Experts of a small language model.
Size: 14 layers, width 96, vocabulary 1024.
Experts: 64 experts in each of 14 layers, 32 squared ReLU neurons an expert, 4 picks a token, a sigmoid router, a shared expert of 64 neurons.
Training: a variant of SOAP for the experts, 9185 steps.
Below are experts of layer 10 (counted from 0) of a mixture-of-experts language model. Rows are named router (the router's row for the expert), up (a neuron's input weights, with its number), down (a neuron's output weights, with its number) and show model dimensions 0-95. Each number is 128 + 24 x the weight over its row's rms, rounded and kept within 0 to 255. Numbers have three digits each.
After each expert's rows: a language model's description of what the expert responds to. This comes from a sample of Wikipedia text that the model never trained on.

# expert 54
router:110122123112157130099186112098141149143131132177135103093136127100104149156081114113160126119126140134144131154115135108154122093143147115143126096128140121119127122118120167099116141171084168081143149140151081131161118115140123110094115090126122119130109171117101071147142122074140155163
up2:108132127106093140141157090118154161137094094126129118109125118131087153142174094096146114139116095096174119105146091134115104118123111141137115123159112154121152117153119158073089125170127078093126160123118162099142130139122134097091093130098102109123127124085154099099118096128102106144
down2:099105160112125135144119178121123135090131127131137103144100121147131132195159145101129184129093131124133135094154122151128141122132138140138146165089160149140093139162110131123150167117087147187144135119102153101148131146125146140151107107182102173097135132143131121125081078118132131139
up3:105107109056133158127157095136180157126134100110128137140091099129115138146094138142117115133105115103147103108115147136148102105140128111135134091096132106139128128102134145128103124106126110068117092122141096113134127149143167125133203110107078156147124084123090140116086111109103126129
down3:119139116143122181122157154088133144101136085143106158084188129109162156142157145146113088151138128131136132118159105142137156121091121135138126102115091158109111129158149109113062132151152157172140158144146112129128130083138146116137109129098096163120126133127082161100114126151098119128
What it handles: Word-initial l/L. Word-initial l or L and similar first pieces like ex, rel, le, as in live, lawsuit, lesser, Labour, Line, List.

# expert 14
router:105136111145128155092112162148113134122104136123140126150107148080112100179089159130137143083134105161109143088162129118080138087125117163099058156130124125130112140162122146086131111155127158088075144134135141124123144138157093128111156108168130144132103138149108116147125106116103151127
up1:128118121108139129065101110109123121121137092147087136137079133118150131106115172118089107078115110133108133108127124118076125126071137096111118115085113145151129136133095127083129126146135151081132134122129129155127146138107146127144107138119136148065103124102109107122088116096065151115
down1:142113103151144092128157096114121126132127161123143138176151119090157156160142136172115099158124153108116110175140104137153091137151103127098139103146074081128139105118121119146120148136115120131098113126119150127144116066128120105168168130112105129115103127133158154142086149078099135083
up2:139141090116091150119137159163121151120098110145096136096088152138118120113125158127206159098151091148133144098151074156106129147122087153130099097113107105166133161140126150122131094136127104121138112159178108120099110148096134157139144182121116141115120107117121133118131094118116151135
down2:155157109105135132168143115105120132126162159122157139131112136157118106099141118091138103106111131126103114149149094098159161104125119068135128092136143117167143094109148141103106117123123125172129125131125138132134090057142142124133125116105153124118175117134148135120135137166077203164
What it handles: Short lowercase word starts. Article a and early pieces of common words in narrative or biography text, such as t-win, gr-andmother, de-but, and apostrophes in O'Sullivan.

# expert 42
router:106121082136173173119175109098107135098145145109181122078143157121090137127112132139130173137105114160139138165125113090098112098098124120110100110143123128093114091134119107133153100167114171115104136149139148106133144103158134127134141143100134114133147115055098122147105120116118148114
up3:118138139173120139113133087131139124109152117164131131107100075118110079093089113117107165133098133133115124088100145057091141096102100129119108103091128117119097089154135091135140114103149089122122143085137114118126125121143112124111114135155098094116087102109127105138114156122095091114
down3:103186102154180097151119140152112129098153135171125134118116162117141140084152121145142193104135116132138139102094106097122145062135134108142087118160104138121140144171118133151136113108084118127119149139123129119145145109114120095154093090107125105106137120141122144091111155154143114097
up4:114145090135096144153122140134115172105134155119135145117148123117121164158151146176121157107146107121089085122118158125107165141112134090085128149125098137090114143135144138106138083105098127101070179126172157122131131102143107082105156138126119118133136124084138117105110086102128120163
down4:106110100177119125126095134160146121187167133161148171170100114105127131134107123103139124138097153085115129141114109113112201161099154139139139176130115190138126113148146134144097137121127169122120140111091123080115116104112150113147113087132130150122160151118147120138140134144132104140
What it handles: Verbs, negation, auxiliaries. Function words inside clauses, such as be, not, been, would, are, were, even, and clause-joining and, as in "despite not being credited".

# expert 3
router:136142099113144141095132159119123146090123145137171115122069155125088125148132159151096140127169121107112117190141123108136136125168128126137082114148090124109108133131151141099094121115154158107144143150140143149115112159087095133070150165114148105160103100103131122111095090131118100150
up0:141060130128106200133131140139145147122111130148167150154106132084128132130129113122127119145066156157105130167135086187107125130149133100126094111135069133170129144124140124125118133123119130092144142131143156140119117150096107127141108141126177129160098141109167100147142124091123122104
down0:139133111149106128090123106107140114129152156186142108137126124175116147113140164133153118129144084157078130131119134159152180129119094137123100098157109119111151144133099125162152141122147107105122150076134092148152119094162109140147160107132126131114157141153071147106124121176158135088
up1:127160130129159143145119105160112101088110123124145145150176080113159131091147154142114138110154138148148142099103161123139124146134159093142126142116138107118149092121147137102119136132177137184151106133129171124129164134085076099093090105161143107110063119136113118125110146106145110127
down1:123157129102123091179182124117124119137130132106121105145081142153132139157106148126079104122160134122115142151129148165156133153103117117079149148092126147128057152146117132135115133175129070111115121096105161142096135108143174122110143140087126147113126124077132155123129144129112134108
What it handles: Past-tense verb endings. Verb endings and auxiliaries in narrative prose, mostly past-tense suffixes like moved, discovered, carried, plus was, had, been.

# expert 49
router:104129113154147117114118107079110070112107129120118147116128134069136150113107174161134150102089184103140137108154110114139097131139125155155141137132112134086140154142117165115093130107130157079113114114177136137117129136133159121130138103129093070158169128106123099133131160121091116136
up1:117130136158098136097137144114141121085137142125105085130143112114123098117127160103065084141106125115123151120103164121154130109175091095133143129131092108080109143069123150088109106110138105151128095143105134131124140143149120114096166096147139128123141141106125106141160088168142087090
down1:112121162120120089098121110142100109120131102097102157107145175148135115124061150084130088106102144098142146136109152162127090128140183119139157134162152152121146120152145132129161203114158110156146120143136111145099145166119141119129099120133150151123130111174131156111127145155118122107
up2:135149143143163095156136148114101135138107120123155178182161120104122147128134113103118190098137120165112104123191152103153096103105100097153125118106113095169150138126113141129110162103114152113126132123197158147127103122139132112128110113157161116170137138114148095139141103121151123132
down2:119167147112121156155096130136145102118154154143109122103144138149115152110128154094135145116092115110112131173112163115154077135124110120156129160138104111093144136151155111132114112134166116139157055179143148102075151089176152123095100109119119139102156131135109108116105159153130131136
What it handles: First capital after numbers. Capital letters or capitalized words after numbers, pipes or line breaks, as in asteroid codes like 2005 GD, km after numbers, 21 September.

# expert 16
router:118151130164100129101169134106118090163127130160125068129129166114119084105141141129128155096140090127142107151071120080155086118107115145151123126123133121117134166167161087118142117113099153125152156166179135119093127127115119172119123112115133145124099125117099117120133123108079138156
up2:117155126155125139081132163147106114146114171120136129148178139107122099098120107109100150154139072152116116166089126120134108057115141132175150182159126145113130161133120110108146161117116154144126092147125118109103081112123104153117115178112113121161130140150142094137134146142117143123
down2:134077101108179131090158119168133162117177126134103144096134113100129108122166153125143137148118117146095133140123122164093189146136114112140115123108091084132137137112104161117166122168134111099124086122141127095101184156108137118123139104133119142136119099125144147145147098124073135137
up3:150162159120139141081094128117131103114104147174126120124116155100131103129158110165102119122127143113119118187120133111094153098154123123103134075088166143134162115162106099169138122132149148126174108116122134122143136105131110170141127110161129161132165133121076069109125134105106104127
down3:105127115134120118112133140080128166113133130141122130148091121157104142117095156137109085122117147169169173088167104123124143128076103127089109112147102161152140129119160079129133126152186152151153102165094102154169133100113107116120155105113094156142149113156133140121135137117153103126
What it handles: Mid-word Latinate pieces. Middle pieces of longer words, often political or social terms, such as soc|iet|y, rec|og|nized, dial|og|ue, col|on|y, exp|ul|sion.

# expert 17
router:115146130122120152123117127133151142072125121110121118124158158113109169142101104124120146082099102132135147107131134133116089105180118120116158164176147156112130135174124146088124094115158141101137158142183148109103113124137083120129089130123176100142107118091117145162124080108127149097
up13:138135092133130126121145110153155122154124111131096113143135137115112131110170141142156137061108090130125161136149077160122096112101141153160147103160092192118100111132111102089125115089109130114165123106157112154146103181128110130127097121131137114144095114107149148123109076107145104109
down13:109163148135111146123123117097122129141170131110108190143119122117110099138123154161132107118068150095149118151081154107100112134107148164131085143111131093148147125134180136098115139135123164125127136082133128141114150139142176122118131182073091114140165149155095138108117114112116124114
up14:118115127189132180087109105141120089135112127152127124154120168113136151134126100108122168116102111135137121131149100160158124106152126131112104096127137178090118115115141145100121104126191107098180139105145127094123163094112119106124118134158128096118092132095135088142155089165120131116
down14:155151141136121115062133128162114130185162127128090152108135112160119148174138124113188129130117128168108116136165094111127146125119120120141078118141118093121110122128087150123134099144110134141114106169086155125083124144120104123125104133086114132097115078097140116166124149155109151125
What it handles: Mid-word o-syllables. Word-internal pieces after a first consonant letter, often with o, such as on, and, ost, oin, followed by endings like -ed or -ing: h-on-ors, h-and-ed.

# expert 2
router:150122122155121119108142145132135089130131153167142108147151117123116158121112136107099160090109140113144097162159151123172120109124154096177117104118128096117117168118136107106133150147147141090150148173129108113153085124154117202130121127099119096119092125097067086121116100124130137107
up0:157123121089120135118140105113115087143115117114138132130107131141117151134041119099110124079088134132092074137099114128119121154106142131172093118145147168125111097117120129150116115147119133119172120173135082106116149137136163128102119094108128099095128109079154076105137118135126112137
down0:103108147142102143066109125098123125100127107097095139130111098109109069163134144156146146147143189112147127115078122158129124073088107147131118112134157126104087139102177133130129116137158110166132116136133149116126087117150150137131103132104115133124111112124164173095138117124103092134
up1:136117177122092138122111121073119134098142171130153097092145093138110112095151136075110157114118119142143094142137125125149131166100127104151128090116124078123108164141101125083135113142116097106137172123152117106117108156172124109127121136125093094132106154104135092160087091119139141113
down1:111133098145208078125119124122134117153071115130122101126120106144103121107108138103074126138143180176172079175123081117124169133128107123103123132120115114139115145111139138099150114167101134114095137121135140120089118128144144149156108120122158148108125128103170111141119120152141132144
What it handles: List dashes, connectives. Line-initial hyphens in Born/Died and cast lists, table pipes, ampersands, and function words like the, and, or before names.

# expert 56
router:141116116119169123108157135097143154137120113195112086091141128103117138160080133132145111141120165158142136163130122098164143111120159104110128115110134129105111102126118146101143130137098156090147155107135111126155102112117122121126093100144143135118149160127106066151131138058110169170
up2:122113120118136142129102069114119139098110089170111112091121145095139119099143085166151127120134163164146127119095177151116118126139136083126144149081124135125059110131101165130101118149141151117099083103104133133107122123086148150113104133099133139157129085106107100156123122136148115114
down2:122129103115107103130128067137133179088117155085110126119128087151117146112141099157085119128162145120162137153123120131118154138108155073142155110098091137124111125121141110104113129115094110148127108151083144136128126124115120153163139059114108097157161177181131137136143111126141139133
up3:144158123131115122124127155151114139116146148109145119108136153094132125101092128145150174108114113112116140179166141116139138110110153131127146106118110136064140093126131102123122122174115140141130153148133148132126109123091187147144122106120140140122124127156154057096149092082053153116
down3:155127112138129105196134127156126120135140135105132113152058095099161161152118146109174076158138153124129120140177094149133142141110150119113099142152139136117129143105097127106170117117119115115150183132146114098083159119131118112100154191130129120150143142143128132138137120153100129159
What it handles: Lowercase consonant starts. Word-initial l, c, h, m pieces and stems like ex, rel, ass in common nouns, such as lasers, labour, laundering, assistant.

# expert 21
router:127119103127133126138142166138121109114094144171144133065113141135127112102119140176072114137120144122172150118112175102125069143172131166140118076125083124134122143127120116108094090149118194094114119132137094110131107101142135136129124102121123149144154131132085109150129139125113157130
up2:171124072145144130114124134104080175117153144186104118121089116141149122137108098129109132132174113091153133131074155119126100099121149117145135110118117134107137153168118112118116089109111161138091119107128119117113163084130134125146106077135150102111140117146107137152140117069122122165
down2:084128115135123135145092139100145156135110154163119124160101120114129152120113143152161092120110108183090144123090167091093110121130095153099115149142133140126108119112129104064123187126121166170148124152153101112126122148118130138133167098118114124154123085155104102076141130121132151116
up3:085140093101125157110123133159140112121094082141106100076116138159137143136132081171099121089132130127147107143116140120074113173150104139126129122143105122177135096099131122073142138141159108130117103093146123128114081118123135125112083130119123127098157108129139130137101127128184167105
down3:178125121099118107151160054145115119093142097106096105118125100116124063124096146110146102106143135127110115137094125133149134141111142146085123133108145146156132127074131070113079121138101163141129131121118156148113130133115143111119134143139111119134108167147107121171090094159129142161
What it handles: Infobox and table labels. First token of a field label or header in infoboxes, lists and tables after a dash, pipe or heading mark, like Postal code, Country.

# expert 55
router:144163106169136141118124132107164106118095159116142096118097134123112163136145114142084198124117171137158135115119103115156146091132119146135100118133116096116170118126155134096129142149135125093114081111160065166145118122106137163128133150128120122128082089133133079123122138089121097134
up3:146104095145164136169129138144152078143108082140099118170103118091103134110156117113140123127175151161136131158085131098119090158116140086081115138100116137132151128115114133107131139133135154148168116109167117129147118128138122117139124133142150156118106105181096101137168126084122074123
down3:137148083121122136090127136131163151087148129118151167108148128141136146083113154120122133151081092147104126136086131150177147172114119167156124130133077118159142118137133099166148108095054126102128161088108154152133129161148125124109123113149129116120118153167123128124092146138132148106
up4:105081200117122128117154133133135111098110121135095117129118129137132121127161106156126118076116125082147118135050098143151111126160101151115102099127132154147157134101141123110105124088150082125112096104181139111113109145125165115106146150147113099119138108142096143130088141118123133096
down4:146158107116139082153108126111111170158137140123136133147140146103120163143098126102108129179132101128099139091139092093089142122085109114131151116129108122113111120125099148157194122145122187092106100153112110098106110113131087117125086136150137158121143114136159105131113113132143156182
What it handles: Name-ending pieces. Final pieces of personal and country names in rosters and tables, such as son, ley, ia, a doubled r, as in Har-ris, Sy-ria, Sloven-ia.

# expert 6
router:169128078115130139124119130142132043087144128094113093135133129109101117122129112132135148091140131110128113112072104105141134076148154157162110145137134142133135159134169131133138131141157152084118122128163131166132125131142129173099128078096168132098129162123158117120116106103155150131
up0:145128124092156131096118148163156121132092073110131138086141153124105119112124151152128108100126111057114107105179135131136106104115158127139103107112109100127145125177178095147122085146161131130117119116141084135120133160111129167117134113123100124099143104145125096119111088129165166151
down0:138129108134132111138148141113107141075145084119100181096165122133114117114123109104110075128130145125121149123121140121154101104155129132103165078106092113151162089134098138130141134178106111134166138141137136152138153135071154133111077143083131111148112120141154110135161122084115109160
up1:142114114167158114123129095112130123144135156117129100133160143073117158152107132104152144138116096122139174123108142099140160137127148114130099113168119138129079140101117160094112122098097106139140153114090134117112116098145108147124094098123099122142128172138075147114097065141066127103
down1:136093109138105144108143130130145153104141156146125141095150184166165120145145139087108154124096135115127110140144152170105130117147129126124174171124113086159109078122158147082097131125142124084107126146105151086139127098174133149173118129116129125098109134105131172137128139113174150121
What it handles: Suffixes -er/-or/-ar. Word pieces like er, or, ar ending nouns and names, such as singer, veteran, gorge, Exeter, Paris, often before of or commas.